Below are experts of layer 5 (counted from 0) of a mixture-of-experts language model. Rows are named router (the router's row for the expert), gate (a neuron's input weights, with its number), up (a neuron's input weights, with its number) and show model dimensions 0-255. Each number is 500 + 25 x the weight over its row's rms, rounded and kept within 0 to 999. Numbers have three digits each.
Before each expert's rows: a language model's description of what the expert responds to; "gets" lists some tokens that make up at least twice as much of what it gets as of all text. This comes from a sample of Wikipedia text that the model never trained on. Tokens count by the router's weight.

# expert 45
Mid-word stem pieces. Stem pieces inside longer words, either word-initial or after a short prefix, such as reat in Creator, dep in Deputy, qual, form, sc.
gets: "ent", " sc", "end", "art", " dep", "ut"
router:514449498489469479482513461479488516470519466475510523490514489511527493517503493471489512473492486455495499492508523507506538459506465507513470534495544522510471530481478444476452503484536516521489488424518520437472452511546550519476535503541517484516491455519493481481519519499507481494503494474506499545502469470541445489485436543518520487514468506498521500524503504488484522516548508501500488512451507497513458492460503517476505525501519450488494472497516466509464516522516483489519520451527501505528483525473546517496475501475491532456520496505487510492480474542509491522534534506528482520489506492514458518524496518536462460474514537515464512526441521514521499515529505484520527488502518486494517491490503520469448497497498504537489501546489544482524509455468531
gate0:593495508491495496507479518499484500490527429514483489502461474497503498508520500499502507488475433521494504523468517502490541503440535570483480499478498474465470485525495489444502510533502494494474492467508498482482485512530504505514508490465519526465464488497527519505492511478462492455532502514463521535552507528501527501537501495509517501495522513501503537494489531471498493492494547526535510508448532504495487542512533501497524481457487507532507508500482471521486546483497479461507517511496458474495567497548487497500500500482478513486483501498501531504482491490473476495524501567501515469414507520504542499501500513581475524501507468496522522496499502483513486462513507489495524513492541453494522482485543492524473476502552505534484489502491552521534506499473518
up0:522524509507499475510501534510541495520513501500500479514503449501491474485475578502499522460464533486500508551506485495488485497508499484500500522554485501476557496504522447461500502488531500475495501477511468506463489483491501490486490499452569555500488468524467506506500549540498511529496552472493506498513506494545490562493527500469505526477473483463506501501536481475511525501510468501480536459523453483509493492494516474513501505493491577509522505525514532492499481492476500594538499489500504493482524506488508538499482506504461508487473489509464529547498499502511497505491495519485508519523500497507501495517469534470528552502494490476520505495515515500448510505474492552506507507495467562501461480454443487548528445533500475535482532468491505508518496475491494

# expert 17
Pronouns, modals, plural nouns. Pronouns, modals and plural-like words such as I, us, them, there, who, can, will, people, plus U of U.S. and word-piece endings like -ers.
gets: " I", " U", "I", "s", "ers", " there"
router:510487461524478499499537451483526535456509463455491507519437484473490495494506471511501525464484509504487433514511502537511522458442451489503465484493528516478520520462505502457460494505500512508483551433535490472468476498506513551479503479481468517523481495490514482461469517510460535515505505512514532505490500510502508491482421479504495487547457514493509463477479514528518490473522491498504466506460497499511484478476453523524518502501508495476470530500521440484477499509545518516502519495494511545511532498504545501521495457496489543506487491507472520510531465515514432546536460494507483507486534506517479536458498505507487507447501502502537511481459524479530539493455494493532519476496505478498516501465487489495477507515494486517503492512497547458499531483490504
gate0:575496484454497519467514496493496493492486443480460504527489512536446497479523477500504479503485449523518447508513527525509491509463464482480479500504569522506498525517506494502500474466522448508467585491489446471494478501509518551523517499429497506495521504523504506446557533506504475465494493478537509496462504572462515552507515515502497468508502543499508485470523463475530535493498518504510492515531497513500483502521500525491517468509495467510502538534489483508543539487495502524499495519479538511492501505521505520504500511509477479467531471491455500451498440483522463503507480501477497496495489507513530488447492488503510493495516527473488501511485506509506488498472513505525500482500477510505531500494478450495534487474492541552540514504494547486490533458510510
up0:518524529477548470505498475499499486480509468485433492497506532466500531480449530486528489504513549487491521505492515513475516503495500532506477503512492495521486472521515484520484504472479490500561519532537493484544545536491473500507481516495517500548514479485453492453472501512493495473526543526453525528487464513476479447513490513479528514470511483486490531566454510491501520507494489505479480481480512500509496517497521443492486520505497577585468500501471510499494498497504508580551504496509478500504490503481487462482466494486495491495460485493493510519481482496496571520490483529503483526526490521514508503487507422489545503553473483504497454480513523501510516501500500491463525488501532511522510524528506540509539490515478502532544488508495478524538507514501446

# expert 42
Capital letters in acronyms. Single uppercase letters within acronyms and country codes, or first letters of capitalized words, like SVCD, RNVR, GMT, ITA.
gets: "M", "P", "D", "C", "B", "R"
router:490481467480465529472539469490527565491512483500456495498526454455498513492446456526531519480493498478490451522499541501535482445489425500485517546514520515478450498469492477455469503505527511528497496443526500483464462503546539550477497483523501496526491499536519497457463510507483479476501502508499528526528462534537539452491469494517504467509441521515518497532489490521450502516495497485535499502483489523512468461490476522501545516490491489444458499502516476515487516512504493493506498446477545522497497486520496481494507469499493506494485493492498508521488485530494475498541493489517476556521503479505489542445477500500524481469507502504498527479474547479521537511478494487499533492528526502492514469477483496515481522527456466507511491518499507504494515456461504
gate0:626461502494492500499510513522499477520494492526475489448480469504485527516473470534488499506465503532504491537548496474493471501458506503510498492483500487499535492489483502495504492489546491506500505500504526514485459555465522542473510466511497502470543488509514479524489450464520500511505499527544491499496513479505534553566497459507503508497484497498493514522486493499505472483502579523511484540499515455457474503508483485490505512521529542529488502522501511467501469510507542502507499484469492497521523506539457500450497490465500466478519510508459497540521538518476517497571505520483475537468513471519525497498502492499479500525472477486502497495482518509559519550495484495473493471527493502500519477433433521500501545484500496506508475506523533515505502496468508
up0:503528504489530498473511496451548506460529506506502514533530491543455471491449470504499497469532490486470559543541461498491514492502501509498498506494507471505508501519520502560480539479516516498493525470503500549496475521519489541492519513490463487465488500539500502514475495524493485482496465500508510525554497489517505479553509500490532465493551513502495505525503494570507547498508482481482503463494493477541441536526514499501525517517503485502506536519499488527496513562492506605534492498425485488501535456470517503504458508501515487508490501499499521501501506492497510497517480484518495497457541485449478496450505503524520514498513508507503479486512537496550524540442516502490515508438510510530508514540533499511452499518519497502510496473498504495494507474451528

# expert 56
Infobox field labels. Field names in infoboxes and table headers, such as Occupation, Preceded by, Votes, Total, Date, No., often after a dash and before a colon.
gets: "-", "==", " Total", " •", "|", " Country"
router:524490482526486521504478444524518512447536463501473492509505470480526528511511491506531515462520512487499449499514507516497507494502466483509456502507526509477454533494493452443458517529511499490478493408483537467490483515526515537474507466484539486524504456526528473501493507515443496500497518497490497552543496510512507467470455517511488487512463512524522511514474515497480523506504494500531469511465488486542472472515517507518527480486505490526481488539488490467503506507490515521498491480495489547485525476537516500496465485457493501488493503496490482568473446502473480496500488462496500565526513507530499522506503517535477527469534531505472529459506507505493559481500504485478520453514481496484509452454520504484458508523477457524462466503495514449505513444510495
gate4:494506489497623530519499492483507495474494462530483487517503476539505497517499475495457549444485511500499466500474516480505505541506461498491499466472498519502501500481465471474501494462439498498501440457523466503497498502493481527512499487525491505485494500485494470499505526509522500500496481504472505490487563462508496508493508519500512558484514500505509496498490432529566525501470517507442455494499498487504492481478515502503507509532498501507493493496555500535528555525493512500498478488455502554504497514501503495476504531471511497490495490502536534503497493554478470514446478481467544496506455508497499457463489496473462490478485488491454496510510552509524484499507510493493501427484489503460507501504526457457503505553463516449507506496513488482502509548500511
up4:447503484536524534501511508476502498499496490493480521528493475510557516497516443555487529499488504493507465506499497482501517528539483544503487476456467518508508488487456499499493515495493507467470499486508483514499487477493509542533517491550484499521502495495503507484523508505529505470507440488499534476523525481496499512488512528466501538541491515513490514494510475504535519508485498503501468476519501470506507503472506505492497493571494507527488482511522466500526517469498528532517519497579507501502498507485499511498491501490502494499492512499501493499475479504481456501494486452486568497549506546494520515452502465467497491483470512507464495543460569511489492485489505446500499495483417559484501536486576468465494462562446503458501518513480460448547498516503524

# expert 38
Word-initial consonants. Opening consonant pieces of a split word after the, a or a quote, such as v(enture), j(azz), ch, sl, sk, imm.
gets: " C", " J", " c", " R", " G", " v"
router:519465487505445506517508476461501511457493482479503517511518471478502486498474483488518493474474523500489491479520551533521464498493483506483505549470517503481461509478491477475491491473566507499476493415480515479483469492530541546486509498534469515514478472533527499498506536553441499445525510508493519534481504528529514478495450503486529493532438493523522516527495540485527480488492478510516481515465470499498453507521472507523512524446500476487450496518530498498493524523495490491502481471495514494474504506548517491516506480497513530517501488489492497475432454490482456523533521486501480515507500513518502544443466526534521515508534504479503492480504491487493515473500468508498517479534489513492555452448484551506477516489500445489464488558493507509491511466495509
gate0:594536478505498539490500490494503420531491533530490495505548489514488498497504512488506497523503509526508517494496525512495502551502474509520484429479521465498523546488546476533485503507536510504495494483501480503493516446520506532495534454486504497470477481506494513526503538488487482466509490546497438543476519516528510502489505480508502498535474478571510525465520525539511495530500523490508494510471505491508491504496533460507468482467503568493496475510500503451537498504518465505538514501513523485527499524506470525465488509513516521492476506501489534548469522531474492521463508505483489511517476467479499470447486506473507533554505514434504507508442494556503483501487531499503488509459457487502442509511504528470483496485507503510476469532497531509529519484512500
up0:496495517508485471482489490538435517490524493489526500500504491518476493470500407461543501526488524478521546491521456486472581462517486504556543504501478501519472483527524497492506503532500496500489498498470500526498529536510500508498426507504530509499480500493527547448501497486494531488510512499486513503523524502476476496513507499498489506504514500493493513494533473503462483501489469497495485523500488484490538479444556512493504499543537474501519513498439459492494542454501535593477521510454487531504492477498520508495486496471508484497500505497478464530500491492517509478482493514505508464465510495465504500538484506464504461479492489594525494532495500528511509547518500480535553501499486526502508494559488488478493518486536506521523515465512505536477500484489485

# expert 58
Single consonant word starts. Lone initial consonants or clusters starting a split lowercase word, such as f-ishing, p-ieces, b-ayonets, s-outheast.
gets: " f", " p", " F", " b", " t", "f"
router:473469490480473509533524446475529528460497477469481528499507456509480459473517505497476494510506515480526424509508527535515494446477478513485488537486506515464481480466503478497441497505513520468532475424528507488488460494497545522500520517471521525500511452529505499480476547497483518474475533492516525513526502532491485490476447521505491459539449516475515523497480550488508493506489465503501495497484475471535492517507463540498516492491487479486486503515531459513508513496510498516541520460462525491486482516505562520505486460449536491474490492516508506500514482499518494506490494510509465506497474508533485562484506501518499525491535510467507475481454525511473554523490532496497548500533475484496538478460479473495485502512448480524518459481484471489469520452513517
gate1:499640440521497495476519499506531506493522506525481523497514469516512502527466563501430504490500499501486500454506515524477476484497501512512485499493506488511492537507489500495486514524460469489498472500526525514473508498469536471482505440463495529490495489468502510501527510497443497500521492511473482508480488503482535466504462499485488495514493499498505567497492495497524469504525474562564495516499490510486500524519496487502500495528584469511519490483531500512551501537431555497458501490480499490500498512525470509484492495507515503536481483505505447453489497537460522478499496509463494494499485504485526523499517519491500508452538511500468496499488524492487497476538480507501442466500471511504501477454471502500500521530503531504446488498505494483503483522495479
up1:530508501459467503463518452476487526490505480526519405478520490496474475514541501497496514497530539507481511504501523499509487485497464499498505571482434519506540468525499497491507464551488480474500440488491533502526479499534489491520509502477507485503494488503491471473490547516466536510497493508490496542562503499495501484471530508518521526490494513505492500499489521506474513485502483501535501534473517471494471527481587479500505477491473512514520503484457498492504510526535547457617500500511489499494496515445496501503446499517505530532500481505507501498540474516482479544539521468498558485505501527482489482471508466494462523507486534477531538518539508486492515506512481466499497505462493488502470519476488504507528516506510502484459494518502485491465459530500484

# expert 49
Name-initial capitals. Capital letter or first syllable opening a proper name, often foreign, after pipes, commas or of, such as Be in Beijing, Co in Cohen, Z, K.
gets: " B", " K", " T", " E", " Y", " Z"
router:481462466506451499486514446525541529488499461477529510522509447445527462486478467476502526492514509448504475524494524490511500487471508510497483509496497516470466516476512446473451515483494495497482505389483485502473497528519514497458483505538539515550462457526501482485451487499458482496482526508470517501457482475546521495489454522523523460535471479477532480514488537524489487491521523469523482546482492469503476526488466546506518537480543485479478509502527461496461510549479501494498496470497502507506538489505574527516488498488506530479491508497483502503538444513532493514519469490492496534484482492513509495502501482542504513473538522513486522498452500498481514517484481516509539479473517516503524529500501513495479509493467489511479511499502521500494531468464503
gate0:637478486460503475500466491503500497516508456486541471456500522451435489498500493450489510507499476532517484511500502512514519498475535531512523524516461497495474509487467482517479512523501515534500453458525523503511498490516499479501497477468516498524516481539463506500521513501439456500521509460513508502510495465524547507541508519533533494533524526513447462514462507549508511498558529469508489516499507527481503496513526486486491555489512503486521497495473472489479450495480479527481541480500482504524530517496517511483496497519466522498523519504506494531508481526487515522503517525500466487497492484472468497475500484488508514509519541463517502466507498513502519472471509477485500512497497496538433493537498506495446507524514472521499501481459485512485476568463534
up0:477534533548494526500517512478524503467488535500461525534502501526579500489467502522497502487529538476536535504527467505504529502533457459504495472522505498484516493505495538511510417520499480499510486549481504491501498504458498502500501508515484527496493454501522542489508489480556539527486492492469493498524467515431493495473503493491514535452530516517500526497517444491504533490421487529496499475441467506508473528455477500493535475506521490487478459498499503505507531526553516495495529545507555492494499490511490503507502481495513475502490518506498500494510564496472483496513487479552523477507497495501502501485522503530497523418500470504496478552505513513509500509504508496499478448503527541485531501479495504505476493487485532499510501543526527463509512449497443

# expert 55
South Asian/Asian syllables. Syllables inside transliterated Arabic, Indian, Japanese and other Asian names, such as -ah in Sulaymaniyah, -in in Dakshinamoorthy, Khan, Raj.
gets: "i", "an", "h", "a", "ak", "u"
router:495449478517443501499512459478503547432531453493465517513489466502483513510501457532488560487481489478479508547508507525531504450479494530483510485511515508494485505495475491477458528466541483497491458460484501485449474494537533485495509481509506517505486484521514488474503501508426484473475493524470514501473505483494526467462488518507520469541416537489537478525479545519494492504501476493508515518463474496488481480505484520483522517454513475500496475499491485494503519507490509501537488476495487503499484488526593515515491503458521509481519510522475515486504483499526480487537465523515502529490547513546516508519528500509490484443552559523520494485475495500473550487493479503500525468496484522465537487479510509480489497483429504485507505535521493512498508493472502
gate0:571507501504498459500507498501488504496498499503481492511500507517478489494506485471520499499472457500483474516530480498499533557488494471513499500463441497518505498514532491507509494484473556479438499502515460543483488480506566518570505495503471507512515459501503482507521497439550527460522507536489455504509503510502488505512484456516455476449516505484518499491494505511545444465585498481503502516454517473492481502501418479509447476502522480510500495506508544470526563483508498514496498512460493502494539497475506497489501520500535463484498492523539484539473497507512459490498500471481531479482509501514486460453478477455489499512507500494488463490464502517505492529501514531499517514487475477509515489501570477473485497487461505478521506495525562502485498516493522
up0:521553449493489511460540521499483444517500503515448452500541540504536501558464501514509476498486504494500525488497560481499481490477516486450494513502506500530527517492521492486465499514526453489484498500506504463470471516490438490439526487472472489500499529518495510483476476519520463503489473511501473479499485499489473496494486466489504556506492500528481500519494484529499484551485500480477511486490473493495502502533475504511464502508535539498489530490502479522505496513548495610500500493491520517522499514576481465510468478530517485499480515486507519481532508549499474523484539562450500504511507502494544484513520461478497518525512481488484494503520492490462489491460508512536535512485524516529503530514496500500563454566520485529518513512492522508506498534501491

# expert 21
Word-initial fragments. First pieces of longer lowercase words split by the tokenizer, often Latin or Greek stems, such as an- in analytical, un-, el-, ex-, inter-.
gets: " an", " d", " s", " re", " al", " r"
router:496455488506470515520518448458521510518519501458484532498460485486504497476534456462539523487504498482488448494495508505518505465449484503477484487486499513469486486479478470469454526487573506494503470424497515455467475541546542512470515474496499483508485497498506513515479534524463484497487517484510501540467477487510526509505434555466474443559485535461519507490463504528488500535464533497493471523456503498504472501530471505488508518432488473503484478501505475499495494518504496548498484462508524510491530494545526514560506492443489502485527475477474477538488493516522464486505524499488493538519507496540488553506502517509537491488516520529507488486496499488488520521495494507507520487498498513510514485496487516511433500526486484501489524505514554492464501481474517
gate0:642486533499507485458501483499474525518500505501492538486526495501521509475494502492486507496497508527509511520490505505418492469500521497495499462525508500457503500472509513481495509515472517500505528500484523542408496494532510500461468533436539524515519539511507476465496508474499476503486503500489499496481489527484542525473407485505482496504459482501476484495505504490545490510524553504526474480505495510460521501522496477511496499441499507536534505497499497530514500500476496533501534505488470519512471487504466523501526511480518512552495471486500501482501509506496498512508475491524514481499510499505494518527530528500468508501502488519445522507499488521498491499492496526500462500491527525496509462525492489495444501570509504464538486512502433452548507503518480
up0:574497513534505499461501474480500501510499570506490536497544498502529521479491507501488499496506506509505512531489515498444486473465556519486493479521490489464502498464500494467506488504492516499513505494454530547436484524518538502477456499474530520499508523531507452485472499454499453525497508520500514478498497526486509542472423495501488530455465497506516459480519509497530510522508533509506484472497521485482514500499485492517459491476503499518507494490496520548539500504454486626494554501510490538507500475528468514499510490503536530529550491482509491445523499522469482523499458492518516471506500488513458496507525504509486522511503488516456522479483496519478502499499498494516481498505497502481520475533496484499475512573515511494544478504515466447521499496518472

# expert 34
Name-internal letter pieces. Short letter pieces right after a capital initial in proper names, such as T-ig-ris, W-ag-ner, Ne-v-ada, Anbar.
gets: "ag", "at", "am", "g", "ar", "ig"
router:479466496515460529518510482477507548490513441484485512468478481520520510499481479514497515500492500499498481511532539509546501485512507475490481524515551518486472538455461502484445502520527478488505468436498516447424477522544506554502498480489494486511481471530504492501499500496469503467506526507478540521466497478491509495534478522511512509512444510501519487572496510519499476503515497480527472495473506477545457468505470535517525502471530505495467479511536465514469477526476502524474514472475512524506520475499531480503514444469501531509534501541510488492466509541509471503506466465531488518509503504501500548485498493531512499479546521468512525472456513511452516531509490482490502474489464543500490493496487552489438497490459513518492485550517513469495518440489500
gate0:596485521485500496496498531518499458497498488500500526441491475489430503480501508457568476548536471512441521534492498493489533501500522500500531457525495494504525463499487496524444484484494514478484522464493461494533491533498466509448501500474500495463507500503480501497507494453516489534485489488473462541519460474481527516490521533508487505516508498518479503503496536515499513463491536478509508500510478514487528480511494503515497487493501551506490521531502497505443468491498488558499513451497493534496477485530522507518500494487448505487460527482517443463475445569484499535534519506457474518510529511512517495507454465521534522512560516514485517496520488490545498454519514517498512474482497494514496492513485496510535538475504507469509478504490490479481502512452472
up0:459460483508496513504481509475513476524506486532501540500467463533471477502514464472498461500515491507479511474471488470518503496489506486505490515507500485498510471505504483467507527527480468493458503484499451519489518502516526499469487524504499527506448475487503465540505458541517533457503464501490535475471510485502496531496502483511409501482511499536526544500498500515468475503533476486545505493512544524484500534518510510519502501504508568555497500503521530503498509557499483623477512500516533527466542498518450506564523488458503543543498534435502499492499499490455508494507486483498500494521503514457506505492505496550535486500500486517521509491480523508480506466475501481505488498522471494527474558505501488505464495495501498504531464477504541492469500532468493

# expert 28
Latin-style word openings. First pieces of split words with prefixes like con, ex, rec, per, pro, fac, plus New before York.
gets: " New", " d", " con", "c", " Con", " cont"
router:472485466505497532521467459451513515480504481471452524462492451485503491510534448488500508519485500483501452508530513525493541475496478495514486515526530506482497545483482457475481492468531498502507510427502544469472491528517514517475525492532504524521489472532488500492490533505459495524486491498488514525498482481522499459520428519477533457474486544502500509507478511521510525533502521458512509512501502490547474493484443494493535546416494468490492492502487474487504494513482520510518504472514468499543525487530524477525512506445521494493504466508491506478455463514511457494514459489545487539483476493465502548466494506537509509477508502526508510472456542514485490543477478502501520492516472530501535489488482504476446516493464477505474490513474501488495501455441502
gate0:563507471523532466501544520482515496534492498503506491496470515492496493473490484500457505484457485495481514486522500451493474489521501500467437536561517498517500447418499495508471500505514492494473581450483497555529516528511517487537487476494499491498472511481492489501499502475480483491462488499498486504500505487561482548531499488511523505508519507446490503541509446524507505503507506501530502546509498504500515529513518498512522502487528513509489507511461510490494487522514511483505497523495508497460523541489491460510496498501471493442522503518526500533490486456476502502497498498473515523500520487506506503513519514517484565488518487524496484507522521510542569494491561460494505536558542512478506472518506501563507464496505495510508494452532537451546484556493524
up0:551476498505508481486518438500493500500499500491490501502504465511503537511487503488510474485525515511509510559494505510489481499481497500504531489501488478402550514518527587502511489536483494490482502517484460488481500504508449544494511487515495447460481485506534487471498500550498538479501506534489437502503511511459566486491489523507473530483461529498481501498487525458500508494512494520514536498471518491495453467448464511489458568513496512504500488501552486574496508440459523578500509520522504516499501524486498534494513533507505496532503494498483520471507474536489485499508495507487483482499473510506493498500502455506466469486482504465496503525487485466472433505501502499494447484490507494507508528507534554471504539495493538485488499500501486498521495463505496

# expert 7
Mid-word fragments. Word pieces inside longer Latinate or technical words, often before endings like -ic, -ation, -ated, such as ampl-it-udes, impro-v-ements, p-hen-omenon.
gets: "it", "in", "or", "v", "t", "p"
router:521477502525436520556533481430510539476530488494506509492514488491549472503500509469514528499491489460490491534530561522509503474525485495469490505513490531490493516508495477483432476535511499495469483426506517473456468520522502538486500496484490474492492464527460465497500525505471481502505479481501531551463485516534507447482463485519481463517462544512523494504452520508513497503487527489527461526491493507504471478518437534485512502489505489508473480499529486474469510551488475473504537475466503506515521491489561495533485506466504519466511515538505510535507475529494492520483502504532487504489505476526494512499498526490511496502528502479528496476473512482467481553490483502517515481499489545507510492497465530467433504486425506492485454510522530493522510462481484
gate0:559526533483500507502510458501487507505508497500494508496479466485514491515496476505522500499497483504517522489497523469478503509507476501480540547498442515537544504524535477518455517464591565515539527500454486492539494511473529493493540504499507481499484476490442508488490499483502494496457498469494476481504515486503463508511496496488479486506552488528501522504508498529505491504535494455493502484530494490499558502496483520484499530492454534579484527505500500507497502543527527492484491487523530533459523506423505527473477498405540504475536514484513536473499507514488451559490537508516505505500569505498467484499517497517492505497499510507500499541501492476556485504502499497485536477488497507516535499449489491485445509496484544511480532505480511495498503504501531
up0:488543444499498499508515500446529470510490500433517543505504532499517495527500500530464499499509490499499517512517500493480526515496486508492478489505485501502518504502455533512505493493479486509508504526482550494504516503500485511484433500478477477489502492482464480500501486502446468499512501532492502492523514506499490464535504477543516525500502561502489495513495526514498504500425497485505502523493502502514500504500522459501510529479483501534442507497541471474498476508471473610497514516498476484524469504505505502455503504527507504510446499523593495537483515498499487514510486499504484500496467510513477525502531503532498487481490521471533498496504519501479499473473489544450471557506485502507474444498517510481503402502506492420528495525497453505514487445525513

# expert 0
Word-initial syllable pieces. First pieces of split words and names, especially syllables like un, Mon, ent, Mer and P+ain in Painkillers, Painter.
gets: "re", "in", " un", "er", "un", " Mon"
router:499487500536476519507504448487492541493516488469486535517487481504532522539504478512523552476452521477490463497504524520503522490496481497492472521465508548490495500474508506456458473451525518506496490433486504468466486511531537528465513514535497482527461468524477515490444515503457511508471492473476488502487512512525493510483430504538485482494434555522500508519505514498502525479452496507506475539461491484537458526494459584483529506430493488473466511493456495485496489528502512499538492458500509482489519493493520548524483477454502507448506494505501521508501524536504491469522505493514462517471484488521505535465481474518482508476534539484491527477491510526500527489489481513480492503506496502516536501510487486495475495491496456515507444540529522480472494513522529
gate0:551510471499513510531499495501478494507516421495496510462437542498498527493500504477471501499509489494505531470502469533523543501494509494464485483528503521500491501557503500451493479502530562494478462500450491512503521511484506500506475495502478498500492550530510504498496514499547508542483503507500449543510571507542474501544543459491482504513493500530496488498543514480496494484499514500491482506500500510522548494507473522465514506461456509487500500549474503539541500488508473507528540473496481515488491544474481471498524486459508492515485510513471489550509496535482481544499494502485503481512545531498510561504496495499492535538533517469529545518517456491498485506501499515536453496503515510502513450490503492541499501513505471594537500446495538523521520460501502
up0:506470503448502497540495489536511536480498482508459537532500473500505440522479501524500488509521497530499537542490509516464446524506506461488503519479507490509546488520485493509521511555436495505487450499501501543543493492489500488496506461509522498503490447473487481514484498492502507501478496513533515472535452493470484430479479484500536521499474515507481545490508500535460500537503489519531493496473405451502508503495492509500494470524506482418489496512537493514502507478521499571487494504482497514499456497506501495509496513468503458486536480483441500487493509518540534465512520494484530494518497467500519501543553524498484487501525557508537497474497505525522467453500513486567447497458496479484492521498525483488501507532503504490512526497496517497513496520506486

# expert 9
Verb endings, past participles. Verb endings and whole verbs in narrative sentences, usually after was, he or to, such as -ed, -ing, played, used, released.
gets: "ed", "ing", "ated", "s", "ted", " up"
router:506461477497450507514540487493534526445593483436488510463506482452516502524517456512492523491482516472509499530478514506524491474502469490435474493489557532512490509497508459470490511485507520481467501430515528481498497501520543483481547479523487512516476474506539483481491514519447483527511524515476532517505500491501478459515479512543517469526473503538504498559482515498483510514448438475529499500486539479518497531517441540483541523489502475483463462511503493482469519515480500491481498452482498540509503482496567485526510466493492522449476512535474502484487480510515486500523515508494510549468509505489450488501508498544503500488516496513512527499495502538510506494461511504503536498513500509477537494491493505504466524500474465521505486533470498491479500508471509
gate3:501493501636506528498528489475516500507531502469482495491514511446516473489505508537492501468480485493500471498482494490505492513525497518499492517501439526500512480523496488507493498543534520460512547460532534508528498506495483527490541500486489508501509458499476469542482452485522456485561499520505500479510421447541439470515504524503534529466512495493531519486533514483461514500510469480494500499499501480500472492476502487479506509502495477497512539500498500518519568501529501539501471497524484469476516549471500511520502489480468503498492517491576497514468479493499508510490463504502491523500525484514466497504514498498490483544534536492492485467505503522494505474521467507499527490536501496463487503489469494537493487452533514438495479493446519526472467497470502
up3:531499512518530510502492499494513500467515501500481500510530498461511480476500532527428488502507538514533472495502502500506517464537487487509500515492505529463542484533491512500498469520536540488514542464486538519537548551468496501478494478511440524494489475448491485546527503512497502487497503523496495482498479475547454461467502496550535503474526529519495456492501533489503496509446470500471518503476493517498494480463491502489517518473508477476509533495477519541547528506498478491497477600515461423473523492479491501482480549458473508466525482511511467479476473446485483469474490522508499552490494511457499508512508507494483488510510477449502492492491492508476511463552469533516525512499502503507462497504500490522491540477487546475523500463499477535460489495507516

# expert 35
Capital initial letters. A lone capital letter beginning a proper name or code, often after a colon or list label, e.g. S-udbury, P-inkenba, Q1, M-ikels.
gets: " S", " M", " P", " D", " R", " H"
router:471444453461445540510525462483534522480500470465512523503506443464514486493484463488510526499499521467484483509501531490496520486517482498476471524494522478493448494478511484490469493454495477480473479405529493463441479488538534533496524491521508514525511469513523474509482511500449520515505510531490569545493457499486474519489478501522501453523476500507508503545485533507500453531508470517519495503481476478499458480491478540499497536460494438473474486520522506501487472504493465475499491481452488529499507509536532526510493480484491503503499507500513505540503468494517483514543451489519513515505504542524452521511479498521520497458523495507471520482453492512516527515506493449504535470495497518507503494495499510499490530504456448502500496548497506495495530501483545
gate0:528476547461461460509498497456528518498500483461543448499498495498518484519488497536504490558505567470530487505473508529522501531516465465487473532481522551475512487504503494499485535524521497495532535476503531516492485485499506507544495492482490568498466494502512501529487512504495498545485500451492458501513486536524510502503515498500464456504500509460497495505499447488496473508492525512502505491494493531479488544510493464496523503525486475538529501514541501513491552503511496507497501506484469491515463524491502481498497490546476519497492528510506493493474502529498543551488501483509507491512463484515515479519450561538488539572485507473470496505533499504519502459512476537536458602500479538518527488499502522520416492485468502495498515517473522496521504497485493
up0:518506541508492501510497504513499517477507499516498448490449517490489483572523519481495523485524527531487527502527515504529529522509521502527480505499504483475486574500500517496500473486495493425536507486523496481487463503545491513537504437515511497506543495497506517489501470477505501498557490556503483522557518475523448500480526503512498508500455506519484535498508505529528524444531500452477492511471507479491484503487532540493463505474429553522515463521501514500527503535449499537486525500531488516500529459477517480510502478489507464488500501494493498538481487525461443469473484462514450518538506558498501498498503467540527506487500516503482499508552506516470507509457498497511518492510513493493494502491537485518505505515469456530450500505460477482514551492537499

# expert 46
Ab, Al, Re openings. Word-initial pieces Ab, Al, Re, b, often beginning Arabic names such as Abu, Abe, Abderrazzak, plus verbs like announced, based.
gets: "b", " Al", "ab", " Re", " re", " Ab"
router:468459491542485514506503422501511539498506464468473509486504458497514483491498461506525511488485523483495516506511509520524505496475487503475493508460530482505447524480460518473497503433521503504466476404504523516472450477505569506475518496504516525498525483522513517510454506486497517470507548491486476543474491500478490447494450513525480480503470488481521485545481506504464512525469516492495490493452533509542475484511472508495531533474475510507498486495488459496520524517498497491516507465520498533510526474495542494520452479429496506492462510520489541525502501509485454523521505510510493520499539516513476525468493504556535502494537554488508496466441493498508539512490478490489528508480461500464506471509497534495487504491470487525467522542475510472493509492478505
gate0:554532518523509501496501423511518521511499454460465495500493482491505493489442505479499498499531451503504513468468477507468504513502491518538500487500526499536504504499506500453514516498452473499443511499549497500495474491467536502473443518520499618495527504491515498542514475548499503504488549514487486524498520540544510481461474490499499518472482529495475493506487476493551489518482499507500500534504515514478498499560501459510488524519503502544500508497489514433525520517492516530490504486490502503503452480501457506514545499490509502503514462522470500527500472499543499505456518463480500517513529471483528512452478468508501533521514496498469568503494508497530500478458498477473563507483495489502496522475512504537515505467473502457522485483507521497527504521483539
up0:557509480437524501512498514508516483462513494523507489483495551483521507511497554443490471499476501520542534523472480505498498489500476497500502497508496457468537503506492489508468513478481454519520531531554491457481519452506488487526484490496519532526471507473511508544503483453494457495499497527498489502501491491522489493474539532479503597470475484508522504500525499470503518462518488491482496542507463501479513421535528508558502518483490499486496507509501467500495522498503497586568497490507501480551498506462489509519531506508490492474510474555474501555485508481532492499501476533503506526503519470485523489515550514491482503497502476498541506479504498532508484485451546500499510501508491539499499539468515459476528501514495525476494455490548475510466514514492496